config = dict(
    n_layer=11,
    d_model=128,
    n_experts=128,
    experts_per_token=2,
    d_expert=128,
    d_shared_expert=0,
    activation='relu',
    moe_layers=[0, 1, 2, 3, 4, 5, 6, 7, 8, 9, 10],
    router_score='sigmoid',
    normalize_top_k=False,
    routed_scale=1.41,
    balance_loss=0.0195,
    balance_bias=False,
    init_std_router=0.00634,
    lr_router=0.00273,
    vocab_size=2048,
    norm='layernorm',
    norm_eps=1e-05,
    tie_embeddings=True,
    optimizer='adam_atan2',
    lr=0.00157,
    beta1=0.95,
    beta2=0.95,
    grad_clip=1.0,
    batch_tokens=65536,
    seq_len=1024,
    train_tokens=373600000,
    steps=5701,
    dataset='wikipedia_en',
)
Below are experts of layer 4 (counted from 0) of a mixture-of-experts language model. Rows are named router (the router's row for the expert), down (a neuron's output weights, with its number) and show model dimensions 0-127. Each number is 128 + 32 x the weight over its row's rms, rounded and kept within 0 to 255. Numbers have three digits each.
After each expert's rows: a language model's description of what the expert responds to. This comes from a sample of Wikipedia text that the model never trained on.

# expert 11
router:096120060127167142138063160158072103183115159148137167136120124122116167147084197181121139132098122162128185117139149138116122103178164175110106062129133143127145084133111107132106131140075127163139066016170117126165090109111154157094054116154122152126129080070114099120103112169105185148095117125131182137160133121112097118147163133127085127190125103116152131170078103105113078162139
down0:100059076128132105126127124076091052145112119193156129114126125121195131131132078141108132140115125132118168134141113129129124044151053093130075128112123145201103116108110055173146106139131144131086192131128128154091128122188128130129113129190140204148131138103128151124062120129133145164148130075120138081161128112159178105183153200119162118088152125114145181118111097195103137129159
down1:168124150129096055108130068128189068141143123146125141108070157111129103145124126122131121096116099120129133131139126145106193134127184160127088089094190119082131117176123137143097152086109154143139175127132179126183131118148127208053126160128107077085102138157134162210094116152177132136131091145148113128091134112056128217126114019099168126129133149124122128131128122133159090140134
down2:111133161141019128120068095134128123132117094062154118113115094087173101129117169141120176134121077104124114141088146175123126163126145126140078088095106169126137128112161174136124114174111139128147126105128040205129124128161168129157152088117124142122114137150227152113119101135164105081125137125205124129125159131127125131135180179129067125137133108069218119131157119057126112161146
down3:133149116112121121131148117127094147164161125128177170105108175129110146066129153070128183127131079115081098160084154204131125116123119112154112079123203127129133119171138123097147117097085069102152110092140124135134114144130188231029074110128132130168129128113162103131129116135097117112139149124155220080131128084144160132129141116089123125204125128160135044118134122098186123156122
Word-internal stems ahead of -ic/-ical/-ology endings, such as polit, istor, echn, olog, adem, and the et in sometimes.

# expert 40
router:070112150089151161151088171115154117114115105056119149158171179109146189131144111160163200143054117152148143154138095115107094161140138167108089080132098126151127109116102110112125140138141147142074129135148101120112132075116105110062127144102145193104080135085088092189160111150174118152097138095117178081151120134159099182154099113154136068145119130096122098118185074141104081142219
down0:111127129139215129123121195134174048091106100128092133079109138054111133144122178114143084100145090139097103118200131183105145108164157121104128124115145172129128074166104157128154104104047147154156203087130176106099182157142131145078079121134127076092114110099107131107163128119069119127088129125166114139157126131111141136200166160221126127128111133128120079125128155138135129144165
down1:134129130077112125116130107139095178112160162133128130126100106147152144110155086166106135078191153128213141198080194108128103070127134146127122116170089119198127128098173135047151136111142126188099110122164124110168129155129092147145158167093120064158128064124150093035123129050120114097121117127124142052121127155146127129133099143093116181104132122152127126194131137112131196133127
down2:076072126124153128170123062135125110155117144160187134107093139133053136129082120127141127114133180198122139127146078128178159134084119188144139087108146126120113144189137129128182070177148085184202165137060123104136128159111131181118102130132113149119133120170082143127135065128128192112131135094111080131131072125129119135121110120163126068101140162127087177128069118092106212127130
down3:097127120116140126116101108135123143095127190108205191082146085181162103125121129141148127116142065149100137127055149193170073106142120135175141129139128111184154088074097085137097124080131129130120151182180138159168136122118081177121087103120130222105105102058178162125128128122140138133138122115118143099122118032127127176092140105128139093155073136085126142136147131115196128159157
Final pieces completing verbs and words after a short stem, mostly "t" in felt, fought, plus ort, est, eat, e.g. "sh-ort", "arr-est".

# expert 5
router:099150150113174113212060135177124190086083129144142120145122109114118122086110147128178162095122143136117108090169131135155103137162122106076141144139133138184136122123113136190157141117064097068089134116196138096096095129110128165101118148097134216117093127088114133223109132201172121163100085123127138074120144106152096130122141179075107096136102111145072143134168137138127077169123
down0:158068133136129089134126120175098095105116127136181149156148090153189120110112135072113111156066154111139135163116125077162153085156120128141107142127132150041119140119170165124159163116133058180099136119138149138106124128110139127115110098127084126133248136087084130163080095114117073128146134080164128108133137114099133210134134060141193190148155163111067114173172128115113149122135
down1:141096167123145105163111172117161107135161121130154104042148133096199143156172168140132152108122133146157114115129135127085161095143150162137085124119151099127234121094182141135139141145059129126137040147125149205127148128093161112062142158126129086096124136100110148123126120149148088104123129112134112113122108095097130129118207154058172078187050126131133129037136121128140129115127
down2:171135115116182112098224071149056138177198084169178116098102148123125102088117062091146100171145119105136086143131177135159105112143136121141169091103089146168100129131170124099149141078126200137106088126123143113107128137100107137136078125127218130128089119136157117087109130149113109140128103127175083099124138123112175118181197139200101122131095069120125149153093121127100174111151
down3:155136114172121092134133086165108126136125120193150144105115081157181115202197095125129116107126153123129163132138144119149122194090136147146127199197136091164187125124019130143133062168168205093093112132121138121135173112037093131144150126111144097146125127135114127159137127123127142124127124069054115088114102128124150126106114126134109177166129131083115081081125073153093146115104
Pipes, dashes, colons and header words in wiki tables and lists, such as Instrument, Year, Team, Best, and pipes between header cells.

# expert 56
router:094105121093192143138115160160115131152100139128080166174134143113161204138082114150128139140090178169123146129101157168130120126113199172130119047153177099130126134089089126134140153125112185133105167123117111093105098093105145100070155154118081115102135112043101111156131166232127168159158119146123125105206089136121137109067144182116061082143110130156118131096109138129126104164150
down0:070148128162144184146195103127125096111245064158143125074091117150085138061113134170132128132130127116108150133125139082128122133060105142128085134073125123202118105158081126082119121141149127140163132167103112114105091150186106132039143141149083053173169214120146110115156100130108125156071143161151126154159133188124164119149129127128167107134118147126130129101129128139108112145111
down1:163120146129151076134159180143158130098184154163074144144135164085108132128140128114111126062104228138107132097130109141126060077131152105073187166157144118120096129138140128165128063125158152119074163118191128092142130168104105111182111120156071145086090103093104110138130126131133125129131161128136154109051130129081134182119106089120165147133213161093206124096126083102103151151136
down2:121130086148107132146151083119175101155151152179112107117150120034145111060128201125104066104126082088119158144078126126126138066128115115142121187110134160146154120128144188109119142181127136080091111118135186144163166127112126137106087099126147116107110139196124134163122056155151187147121087106165105127171138127143094113125113134029107141138217157136127125137165128120195080115120
down3:083147167089164127095176069137146087116168173102126132104125135066086085116103159107076124120160094153114125197123112157114156118133185131142124133202137169153118196171162112176088096138096137112126086125077106102127073118173150099171152129231133184138154124101103142104143106106136135120124125163136165105147146189134122136087084082060118124104151122151114071120095117102108132142190
Word endings following an initial consonant piece, such as best, business, body, language, balance, little, Forrest, often before punctuation or of.

# expert 14
router:136128078105144149118126191160134153088111182131115136165153115118128145161125075148130186080093127174148115097142171082156090137133126130126133101115084136204100112073152144197149178141082105141160062116171057102117087122126147120129091192105092116107142123131141051129096210136090101154091087113083156131133130164115140143108142146119074095140124170200174154151129153134096076139125
down0:140086121093185162130126168084141144062180126170072132179122117127130149075160150119122115123111131145093160117174166158137129139035104084121177130157130088128132042112121200130150130161174129160140160108129108122128126126118152129092113145106128143120135133103119131110084134128077151232148061135126043155152156123126125133135112230132134152083116125084131104144167072113117108112131
down1:127156128130168128154205116111081137128128122157093119139129113135187073129125104117100129089140174165128153126076113098084123165163180185194042114108131132189081091109071061124163130133117136145125035115203135109096127136163158173146105129129074137110136128193149104120117144144124111178124198129118107121178116108138111126093069100129136092143109115102118101104159180167132104138164
down2:126106112108154107129099123104168131132085100133127143111127084131124009139112129144094121139123095125133029137096097178093184137121091139131162103141084145134070193115171108142127144123175142124125181102157129174121123192136143119212112124169143131149145097128114137147125122118148182155132147148066047141107155132158180132100160151194073096056082143131144140126110116179146142111113
down3:122107123105124125125154104107122144120153110155105113112123123117073113126136140013129130128128110105108133137152156209111153126099116204127149133074136165127064150140079121125091123127128137176116110148129180186147158140015143170196175129090135163172123166159127180145103121127166166126097112131173091131125119092189139143063139076135116105127139138111083112134070128067137132194119
Beginnings of capitalized names and adjectives, often after the or a, such as Austral, Royal, United, Afric, Indian, and single capitals like S, M, R.

# expert 47
router:134112140098142128166108184107120149089154152153127126140194107058163126173088127147161145121123182131187158050130078137108093122160102121111134091125091111107126182089066094136121209191084156101180141151128098135089116100103172110118125168144075152112121165101110102148149114147087095140116105140097154081124147181137141185084097161158096074119109167195132126157113102144092087172121
down0:203160126101161142117113130139126132123119085167108163094128170114106101127120092133162200153169106105119144126147156148050111101090096091112048166103140097168117144230153125224151086063144127098141118132131173090116167112149113144116118131152169114117112166130134196149126125130095136192127140166119094128110120158166111135090077124137118125126160123126121039114079104079091160135116
down1:078152122071116133074189221177181115057112129108063117183141096135147117112166128190115103123104207134166126129134149186066186109142110112128169117126159124081183107121164206126119126142117131172113165121127131120128151123118133126140096164128117108148107133053070100113133132094121127122094157113169105074138113107122102079072182114161137130136129116110130130119097126138171136085179
down2:106150144113107021100207167140122136125140097129167134125130170143135099112130124114156110099123117101136110158106107164131160130139089094168122174130088092109163107141124103132138146131134129134127046127138131178162126116082133103147150200055146073134137130128194135160109128118159096183163127159121128064128114127120117186050126124064142094203176077115040125133129160136149154162138
down3:170121106104080074075137132183112084097136117158106166113128138153188126124118145132155149137081129110134115196111120123022130140125156114179083137119156044151140111072128090138187124169134107139125146100103132116173133187168157166165131130122171123131062109145105109095059145180150138113137132144090093058150157166101136103174140142127150108135087164134181131149159077152077092122151
Single capitals or c starting names and words, especially the c in Mc names (McClelland, McDonnell), plus R, E, G.

# expert 59
router:135104155105140166134087138113091134129160159108140113140134114134173153164117062142115171178134121118119132061173158068128142140197096148107130057102118142201146150101128134164185148120082146184143098168138102139122114106148159062128117142068098173075087105122131074109105228180147173116094121103115140081161099109147091078104094137137075146168062131120095148130109146128121138144149
down0:089147209207126101153178081118120149113170089127128174085128122116130052121118177108164125167118152089128131152126098174129171121128161113128165161126126137122121126126116166107129128172128026127140133114083138138109132151148149122152129127059130099128152141079117138000129118169161032130156129144163128158101096133121126100134129139122083098108172175128144129116103171140168097083127
down1:123124141146119139132143133120162118181185105108160117148226187146100097105187102081118137113145113148208116057122109141129125121084131194213129142145108085089103174106113146097087120111149140128234106103155086142161113121147107107134118106113092142114148100151187125126082121078075148134151214152137116137059171125120117100124119120110133123120130121092083163129124123126088137076144
down2:043116140161141112194124143188135090080120111125083109143104146074109181122080141115184083061133153123126170148085088135123145131138114155124108148198114054142135105164087095111088120192132144143137142137151136163070147135102128157118139089161045158118100139156124161123172079165127144139145100118086089169125169116055169173145115144178174147133150166111119085102163107133105149120127
down3:114110042123120128111111110122180128080156089135131087087113133062134128119144130120144129179064140102103132138092128136131165123171117065082146123090141127098117172105101152173211150104151120073196154153125134136096135124061144176153102119113127097214135118114106135140136178097088165096111157115164114112162130112153142127213110097177170129145138142128105126120077150232160120117118
Pipes ending cells in sports score tables, plus lowercase word-initial pieces after adjectives, such as c-ities, h-umanitarian, organ-izing.

# expert 34
router:123096086071184159164129142132179152088169212096144109134135135107161156113117093114138120103128154115117194076112139102066103151141114139058161103122133074128132099114114124232169198142064171112118117097175179091088130075129114136141178183098147155117106111142095072118109114139138122121112129125108149108144155122186141105105144162133078053154147148113098123147143115105079095130123
down0:129114160078129153129148126113066124128083102136136178166114055190145129116125099160167137120117123059156158131126187121137137110124069166122074122120160049129142164014125113107113151129176129118161080122123126128083120111144128125105115143125129202087108075154176081166142129084167121145072140126117186133127125147128145108086132121163157128128122178180099195134110106186169147099149
down1:116091110130116129188137054124146129152126099128114122139128168114123160096125199090088127126125164092128124135076164127169134077063107105048145180115104141131129123171125090138166128136128148063099116119210093211131125092101128212083153125140086127131069133132125178089123102127141169075129129123102184114147104107126119170129178130131156189134138137131073088133143180132112195148131
down2:111122164125144164080072113122101067174128093111111128145094126123161160148112118086140125134136092162155111128102166230136126146127153107129142126169123143183129113123120157168127107000143078123188134144128137090135080174142072129139124131105126130114110142063189078158115152140128141128103138107132141124145092157098171124118108167095184201060170087129083129117135132141140124130174
down3:053127109076152166174057132128130130153126151125138177138157122168116146057140131135137184112091134146075136190161111127127173114048128151102147123162077079110122141077146116140137110085131121146144132195109108151094123126127191103128133126106127117127155128128138171092136120141216084117167076174126169126110123133112128127080117091128126167162133140135151142112182028143137070174067
Words in sentence-opening time or discourse phrases, such as "this" or "that" after At or In, plus However, following, during.

# expert 0
router:174122059144160108131130139173103152169137233114178126152156092084153154184103076092112167156111178125136109106148139085111050158158115147132126127099118065185118109045139156176168160171090148123117072132141067132145108118061106108158121138111107114124109128129111096127105167118140123160111131059104140098128134148167095129173122128065144120150116168140159128181171128167099111107142
down0:150121124103115105109134113128125111153161071154133183124100131150103165122133125101115073082134175161117097119069146211136113129151169069164163151143124132176147148176166095146136163127103128127081091139145097110136144147127131103055121086122070000120120128130167126144145146160107177158146118102166124118106051168126122114085162139181123126180098077108191154077128124121115151168152
down1:136134121139125130131113138204124150214135144081131130114033083109133118080077062058067121092101079090127125119124139158159128088109130129127128121128151075180063088146147135123132146133128118194085155204126131204105128125102140128145138046193139072117168157143098133180142143166169122146130149129154138129156129093126127135171096169172180126110136117114122095158121135138149106121112
down2:104124112173113171148073125102127136148118093136140144117142119226115171105110120081128108097080120191092125086127126133084209160152065039133150143156101136185142121200076108080170126141121119092104165191124118150058116148118090121141166123127176123124129076127148119122112183184166133128133149109127126141085173206112128110098154137140122081125129171133100122131134063108128148128107
down3:134127105122131131119101062133135111154136175128113126156111142152108089106120112117072098133075185077142093167137047162096081126135189145144120217085134114122117099151094131200171122222227125165120138167159089132144137142122097105121130186129092136113133073152075129135114147066115155145133079123111113120142158191105096083133106076140120125166134130138131122094163135139129156137179
Capitalized first pieces of proper names, mostly places and people, after in or of, such as Val(encia), Ang(eles), Mar, Jun.

# expert 31
router:105138052086138152157137139112132187159108162137175114136160102152122125171074105146131182167069142118152164160125124092167096164122152069123194160152086093139091184138134133135151155155087137042080103105138085099131075153154186112095140169065092149114122075068076080141151138162099187104078119114092140109136105116161106153114070127144143124139125153138113145151144138165149152169127
down0:129127109157158129164128129183173083085145134064123130124146236156156196180065185128131123127122125119101160078123145092141162142075177096138126120107132091086142130069126128095156166115186109103128158138111231084133138126127076103124127126149125126155111124110112093155113154137159052136074110153125119119124157132144044121130121090145141167132058147125101156114124116109091180152132
down1:138130143127204146094116116074104140131129126172129149176113107100106211134124098094159156124140166182111127125085111136127133173118142079138119095121091085105112129097142176130120166129158171049087132062180111144147107162143117128129127103139135133088129035124134134207150126121146173035146096160143133122139144139143123104123097101158059128129179137205130117153085115196109071117133
down2:037105209137124147093130122126138134141148122124107126082117163147108108145106125124189190190140098175135131110093075149114148102100200170114159141112127187072049110128123122127128130130190142107169157109125147162122155131097143126133146119178185085116191131098160173124141129116143144109095131135181117134097161094148079140042145149111098135109101126060138071089137108133118061119157
down3:135128125108171136135113138117088124196160132124147122094133127043137171128128129121057122096061195115124127121125118050127117127118151120040092183148157099125087088127121135120120177119084134160185150129128102126177134148087134111147087151131153042205136049094177130117131133130188155097105087125135143172131122151162130128132115129091140133132141164132178130193186161111145118115084
Word-initial pieces st, St, sc, Sc and other consonant starts, such as stands, stone, Strinda, scarlet, crew.

# expert 4
router:131144094146170126184060164181146162094112136114208141136151121108145170169130174174144129172087163127162105109144108111158119110143124103099194071099123137152122158106089079141107157121095154182149094093173129131094112107125158098110102155109089114119080136148110088146092173166136126123118056073126158103167126193150140172138127173062067132145094125117088102171147055183132119141141
down0:138132113143122109136195112052071122108080158199128090128129123128188034131103107253127156164125137184071118164167059129083031098171134134107133134113099133100114126144122133140071137115127138117137119033156123084131165082184127094125138133157118184118150129132117147167128132149119109132150123155166141132101157107141163128107128132119114148139163129129127128107120106155165115135144
down1:164142145126129113109115107114143154180061115178183124098104114181171120060063109088137124112172122059151114130134119055150125113103184111124062197129157136148095184157107130135161097132129180106143145158114128137111149111101133141142145241217118128132124073116134161086127066112138169128131134121130137114087109092118132125148166116191130128120115052140110101129118131084142143108160
down2:102158117148062137183141119121130127143128128130123097109104123118120083113106137126105075128124171127207158160141168122129130089095160118098123175128147134094145120180167092041109045136133067114085160160131158140165127108118118189139128090116153144096167127142174112130129070143060166121169117123141075141240136117129178119100184126099131169123133116083128123140116083105130215121121
down3:138160186175093169067145163158096092067095084147176110133152155115159107119148175111163108188063071153148077101088122109082112146111154122094134145127164119113188135189100139099111173104104157139118140134100145110145105158144103179142107090099099104146159079149161120107131133117153120159171149183106042110112206103118129114118106192150155101098107123111121161108096113196097119102162
Pipe separators and commas, semicolons or dashes right after a name in tables and lists, e.g. "Port Adelaide Pirates |", "James Douglas,".

# expert 62
router:125091140108200114207126130167099142120125167129097102159120119177117127141119150172144198143090191092175113046118134087084095154158140149098136106138177112179130163099136087176108110114131122094089180119132146081091142125055126130120114161052073130104086130126116109115106157163085142134137126024103127086166191168145142094140143111129121130098105156146136151123166119156156143165139
down0:164112151149114124102127094138096076142128130083126073074129124076147079107128122101135107136143108105155103107096146139131126210140139127157132120110153096159124135117186092166129058159110133146197126122164103134123066120105113224122130082122196067112176148108135131134105130135147144169132118132167063177133101136167122137093168128149170107124119132217172121092150124128048096117204
down1:147112166128132129108140131143130141175099143154127129188161128164115117099129122121087128126113125068138113164109056085128147055129085125120137184098117120105080115142143128082105128064109047099134213166133187120136160129110143121098112123075119174103103198113106128095130163099113142124100129110126129117169129089154127136119182100130153097171128159078210128099218161156098203160163
down2:178143086122126117135094132138079145169107151131134115126109159124140180126129071132166122167162095164132160093132122096126066063126055126145164161055084140160143105167138055096170119130139108060098113134137129133126129083153069092125134131066136125131197118146152091121120092170124131155189164132158125099164165112131132141138154147136117158133160177151170196150154123031083127127068
down3:075146145159095128148125142208132132120124095130150144116127107112129107140153090043142098125127213226129129105194064139160120149128148128160122169102209140075141130137138119143129035140097103126141133206102138126073125176143130091100143150095183041165116145126123093112144129160123074096142141174117125129137097128127119125086162102170093136137098120135128131154082151111122086115139
Stem pieces ig, ag, rel, oper, organ, educ that precede suffixes like -ation, -ative or -ated, as in investigations, relatives, Nigeria, Brigadier.

# expert 55
router:152125127055167138149088116122121145134102183089188190156145072120108107126136134096142130152151135132166082146154112132130097173100096103074202120159086137139139092122100160147131127149031137104107094095178095087159104129124163127154066175105151138097125044138077076160080170131112127138103125075096160095172151110123123127145158175116152151154096167181090139130142132139162068144146
down0:168133092137095103180104127091137150082121132133125193166154207170091103139131129079127127129048127149109170163127122129116131135115138150109146076142140140110015163173175117126133129097243131130092118112150130178120151189151089153128136088122125126139118102145152074095102104128130083077132129102164115113101140149092103106090127119133191139152137124124123159162093170132148169122041
down1:207106120117134183124159083096130129077138160129143124111123128114170108115117170166141092138189144162156152138076129188140123178131132121169079122159124141126130054128133121107070128131157133141137154184128139115154079164151134128210076119101134127151126066151062161074114078077141127106193127145097178099149159168122114116170083075110131142146103093138166101099090155053083129102114
down2:089149168131098120139149137115162071093126120126125139000123131138091128113130171087136170167112127140129145149108136134131107141124159093125118041125139126133144119186122133145086127127131092134147147138119116173126131170120187101130142093122129093122122178138125128128224124184184095098173166127127110132129115076127074141113142174145113121166173212142123115123111120123154045047055
down3:099128102080174128135135122114158130135093126128137115118148117135133141082148129155136183162115124182105120130131124118100127138094127166216125132128076137139059142142097108125141134137119040065102130167159156125137149119194118234183103118095109136161132113061139128120103129137147125141034099138157086102152048099175156100099133155189169113140126098108122157130123223118107101122149
Middle pieces right after a capital initial, such as F-ound-ation, E-duc-ation, D-irect-or, ublic, plus list dashes in infoboxes.

# expert 25
router:146115097090157156162100183111137160128182132103169143150159118091118171159087158122155145115111152142135131096196117121152078145155163162091129115070144107122147168126091116162150141174085177174144135082184138088094123070080148065080131147118108146113135139142086082147101105169084141151091118112137159099184049221151148178100104130104083059163091147141105141141142126126141118153111
down0:096110181142141116103143127175160127141061140070153114123152127128144083130153103131128107109133201116110047129125137127128137125047146155115109121162136097166106091115161255128133146156131139199190093126170123134128102122106116127134113135116110079151163122128145129128099121144141127115108117105127128124217140120151151107130128150148128090142125127058186153005128124146066121125120
down1:126138129074068084075146122133118085141128124122158127130102154124119113127129165154079129085110111124132071126135165086096060165122146154130078136187074162066181065128216081153129143102159143127148141153101101119119122153141127121186149136132111143094160118122161066126156096162162160170144148138161091132135049113132098126143128145176090138101110211129122163147156123140113070178206
down2:098211124124104111106135151137077103140110076128122162139095145060072134122133083138132146132152111109131096123123113129141158093088163129122113140131085155120172206052130197057078180151213115129130136129083140222128128129157094144158095139115138133136132120132159144138172073178201130130112128136125138124086122121092128138148135130076123152125120136133116106033148161127199126108135
down3:145170164131155094143159107114098171097109099147109112100102121117132170090112134168108134169131078069149164162074197168113138112061103073175107099093093072150130105153071088112121066116136155125132111099123108126238139162157107116157133105095128112172111104137140153125137160161147160091082174107144157109177142122132136138116164100099151104135135075179081144117138155093141166177209
Table cell separators | ending rows in data tables, plus prepositions like for, of, after, against, before.

# expert 36
router:133113161107160135142135141132109113093102155100082136096143100111083146151116113115108140096113120145139120144142203094086151137089103092156139116105108107105167136169114138166134139156113179125097082194112129154100103081090132159087154155109148178121131164077087144106039147137156146179121123061090176125153043108120134170068116195123137082166066164124110183127117113215141086149151
down0:095127128150094132085126118120134129154108128138104131126132135198121121105140138135068123183071125077056088146131110157138149218116081132131055175132129126080131203127134078197133172129108112052136138190098130099180176079154098134170130073151130075139164125110152106119181196146178068112127117093122165146094151087127133145069135138119161148138109137126128153124153116125142118113163
down1:118126126098102150080131132119103166146130116133137118083162010098182103156097083122121126083182122115165161141121164119121136087124164097132109149169090091139199116121176097145133054129126193179128126128121135192149129138166184108212076128093120115182114168170145192115117123120074142124142132144138094197122123078134089131132129149110092080128119114153113113172133062133116105134123
down2:147166155158120176179054129125103128121086124100091072175123107112128123125122108131141157129098110087123126185073159102128162139121126065130114094134167101131151169184131176121127128141104043118085129189107138118156118115045111165160197157121142097113074176126157185096103126122129091125128115104169136124132080140111102109114145144172191114124107218129126066080155133166180135129152
down3:128143111127131137125124130076059133099186157129154138134119110138103123090154115104129132145186161100191147176137125137152119226023114116134107118103155145040071125146146134149114069104135123147107157115142208119114209153109162188130099101129115137149110140133106111084122123118137102132150169142161137178081166127094106132111128086157174090138134186126127125138112128068125105043118
Pieces with r in consonant clusters, the r alone mid-word or word-starts like tr, pr, Br, Gr, as in soundt-r-ack, Gram.

# expert 49
router:160076131106217119147099159132093139137151168123175124133119170131133140136123085082131178082079195169157151126109168123158140147152153141127118079146126112089144158072072128130167186093146150168134088124099087099111085085147168086138151141102102111083083119135096074135127215151121192167149079095128168103158113109109096085073146156125123111159110118151112181155129100157182110169122
down0:161130126148122175090049089139125094086114116085118125129092190115127134129104132186157098142062094167128158135116115148147134124143214127053188169135116144115147088135147124160133125130086135110177086079157100080147073079189107126131133199199117133168058120051116165132089109127204131130136089140118118125119133146197163121134112140112176129104097129131150153132123115101128133145141
down1:125096146163125117149190154105114135148118156130133168133225102102148080113141117140126064166122088137116110138069119153092185105107131173122096153141103104113129168215170129130128136115149108101110115142093128166068110143071133143157158134101131086120091154212195055134132174068196140134108131122144132128153159087123124103117084138080130114170146123110083120075063101126134166171139
down2:151189105130167135100160152129197148114131094139127138101134118085132100145099164122128121145119111105076137030145104155136128143074151090118127194157081142128162140198129112163062094143133119111120129193151136170194144108127098219121096182127134175119151150083125148158070106151087147129168105131083114199125108114099124074128149143161116116142116086171082106111113127086097092153082
down3:090129142117152127102103081166120146148143076129128106121112183133137137046159127135133127141179133160157145126164046162116038141035092113164127052135130128089120130090136130101142153126126127148126179139124104177107160167103079137100086087159071143127189133093131079134159122120076112128104095140146057149182122128141130172138100122216128141136153145138138150183115153132134184164140
Mid-word pieces inside proper names and place names, such as Bur-t-in, Bron-t-ë, Ber-lin, Bent-ham, B-R-N.

# expert 21
router:084134168035137162164125155119065158111111154063179164189122105148145159154118091160142133137131105129150104153153183114121097153178137197113141101156120128096113144137138110164170190189110118137082198106175114123122120101085116094063115147097111115117096122124110128129115151175081141153119086161099142124185121108178073078154082109078137086121095124188131135102100133157105077128154
down0:195095138158215184101136131064095182125205082177119102085090121122124200106115131171140129133131090155135184109127133102137116090130150128143148132150131148139126145153074125127163154125210126063130181100100133142131137131162037164129163078126094137150113103098178124083181101122128134128127151132136128125123057128112147137128079105103124177126078095109109130149125059129126084105156
down1:162065177127118062137149128133127094059095100127120164094125132094195138070126035103162100156141156155101122138121099100209193126122128133148143132127085176143072121091056129155132126131117140126167188132131168142125130099124065107142052134160154155100130095095132131112173126125184135128121114093117111122115129155125129156178154065153110156146125138130108204130165192121168107124110
down2:110150128132096147136144131127125112111126132121175162084121118149125141193119150124074087138138173140035142141165175141151137175149152089100130128140110131080123114225120125139169134080084149151131182106088129056158093188165127126144135150122106081124146132099214121122112089120132127147128128074126076095148102181118116163128111111210124072024159119080154092135112140152122127142120
down3:154128111117141099137101108197148125091090132115191117154155146116185118049132108108189127127105115102119112131094150133128130126130132109199218122078091076108178084150128124138111134153199118089062144141122141149158160125061078186150124140160114193142120154132068168126147122126139182114125120124115107117125159109090153106142132067125119192127101128128092141102165024125124127165126
Word pieces right after a hyphen, dash, slash or parenthesis, as in state-of-the-art, round-the-world, Hip-Hop, 2007–2011.

# expert 50
router:095139081102131168179104126136109154142112083074098108139155064107154219178120151158142153156112154153147128123135118114149069149173122136067121127136175117143142110140091146129138113168074133224080170110152087084145136077095152115101128141147045122111134143091097104190073172179147132125126070136117140112161171117187083142097107150120074112147134152175141113130093182133124111120131
down0:089074107120127136041137094137104128129139090130143171128173131086136102161175129126160135107112080127145115110085156168145109078078105132123118088134165161122169122134125099126130165147141144126139154107157128184168136163147149141116211125102201085078140144171174182130148107142082117107124120123133034151122102121103074139109118140148121128066182114230135127152115105127050153089162
down1:129095153099135098108097203106157131163116170216117130073125139100126132076105155096137152154129117077220122128108049130142146216166127196132092129131134158097154148135092090122139136117117098118090118133127133102124072157118112060180118144051105176130097171125121121141095108111173101096149174127143187151126126128179149080128162101129075156153137173122090120125150163115138099120093
down2:185131130173098093134124117158146107105185150125167098141126175075206117070120134145144056137075189112090133098170106137100126116068126179126139155118147124051089107125159132100160139136131164118086145121123129132081162165110113136089112112112130122140145133149153127129138129193071125120184130137181119100153126139124127179207192119146099142070046156134124145120115045126100134080137
down3:107106162132108129117139100136143186179147172123138131081056173099112131153123129098191148087027118128117128132111091108098140096143151128168093136094121140210091144127123092110141224119118140029118153114121190117203170134125130135104112119107148169079123088105101115123135116151158139131180115123154128036132149050128177130084144158148124153123108121123118130131151137172130139128150
Closing pieces of common words right before of, comma or and, such as thousand, young, universities, guidelines, domains, importance.

# expert 42
router:122115126117128122148138193119121137140169124105159195164138171104143123167082082137135102166112165138169084104170122093194107166165120171089174114072122137086184113121144092101126159162121129057094158142187101136122118066066126152141089131048100157130100096083093079132116108122153103126107149092149179123153098145151095200112103120169125124129093108126109112148145118200085101177166
down0:145115126132123117121152080135154121127164089133088136167165142121191084126109133060147140191125056159110093127130116130152134133121185153185148191139120129115130143092139125082110175162092138128098160130131123109064145119051148147141175113098234171146196136089108099125068134132071095142125075109187096134068040127119164111137103110164119109118152136130168106162117149137122123123144
down1:169099103114153130157133096127128105095099094123170038175124122154116154115135129123113156127136144086126056127140088173107119121141074110122115118149148157132121152177209118158130137137113194128090131082133131135212098175144153143185137121147095147085136124150134136103138115128125073123175075145166129106088169104127244065090113134136142135083131124123127131074140177144099146132039
down2:191131126146159132123129152139122076159091096126118133199138161154132148113089151124107146116182077117120108117110160158146119101104124104107102149158070140133135135133172107119121132142112152122093105190128126141148142130100128114200105131115079128096124079129149162070185140078209148161115147111126136126135075060128107133135192067156049118128195123195137085131150131052143153042154
down3:148125158100092148150130151152063130130134158184129150120142087130076146169095134127157181127129090126125185210124129128068092182126099119084125094135120128193125148147104142132234148097113105076101115113138158130098138140109130084135080101107155156170118081147123070146155130111097112182151133219125164135120190052168095071126133132126083117128137140118096147090156129073137126093138
Single letter e and word starts like e(pisode), E(arly), plus pipes and symbols; strongly the v; t; e navbox links.

# expert 23
router:109122068129173129141131139159144160171135151113124149186087098073203156179108152104086135157075183196163156137133162116175051160122120132112137079147150127115084162117125121151153140152085161164081075098092146088107091077122160111160147198094103098144105080118101061166137169154192077136143097137106128115128116119149111098133116184082116108100138152171124141145096093167117118110151
down0:123130100091178157105076096122093145180115128115134156056121077126147122144103119126150113134164150106101154074180131152106077128153080185133129116086135122144157140127091108133135122142126103111100132138140088131120140133168150125132121092073128132200153147079144194134105132200123118154134114109127154126085129132175064076137088141165132194102203118012183178112147117127119133141199
down1:126128163164095119140143131073143180131113079207071132136128178118166132154126111113133123127086106115078169129133128162153162114101144117074116116144084108224132161096097156092128112123112100103123145175170159146105140129163159153153086086068128094066116052190088107153105074156157134177174126051141099127127147085108129188138122164133125140141150105120094136131166124145084106198148
down2:106138127112122124157084071132161183128142125099102000117092115166131115143098076138120135175172102087116129113164134160164121125160148149127060107125128157121158146153116119150130105145201166170161138127181088135145152129076141169118117132122190134139127118125079210114115087171131199083140115096119136141097059128085114122166121151171125123116131125108136113113132115099150102131126
down3:128140130112110118149116134131127119100128129159125080138155113121083167095157210134101125096138188118049111134149166122166124149125142153188121116162199134137133135234115123156135098127067128130143133148104128139117140155131159125120104129059156045078117048142100154152096151090156138086129128072108082100147213159148096146133137107157158123111113110151100056183094135100098163123166
Middle or final pieces of names and nouns after a capital start, such as Pal-ace, Ven-ue, Z-eal-and, S-eb-astian, L-ands-cape.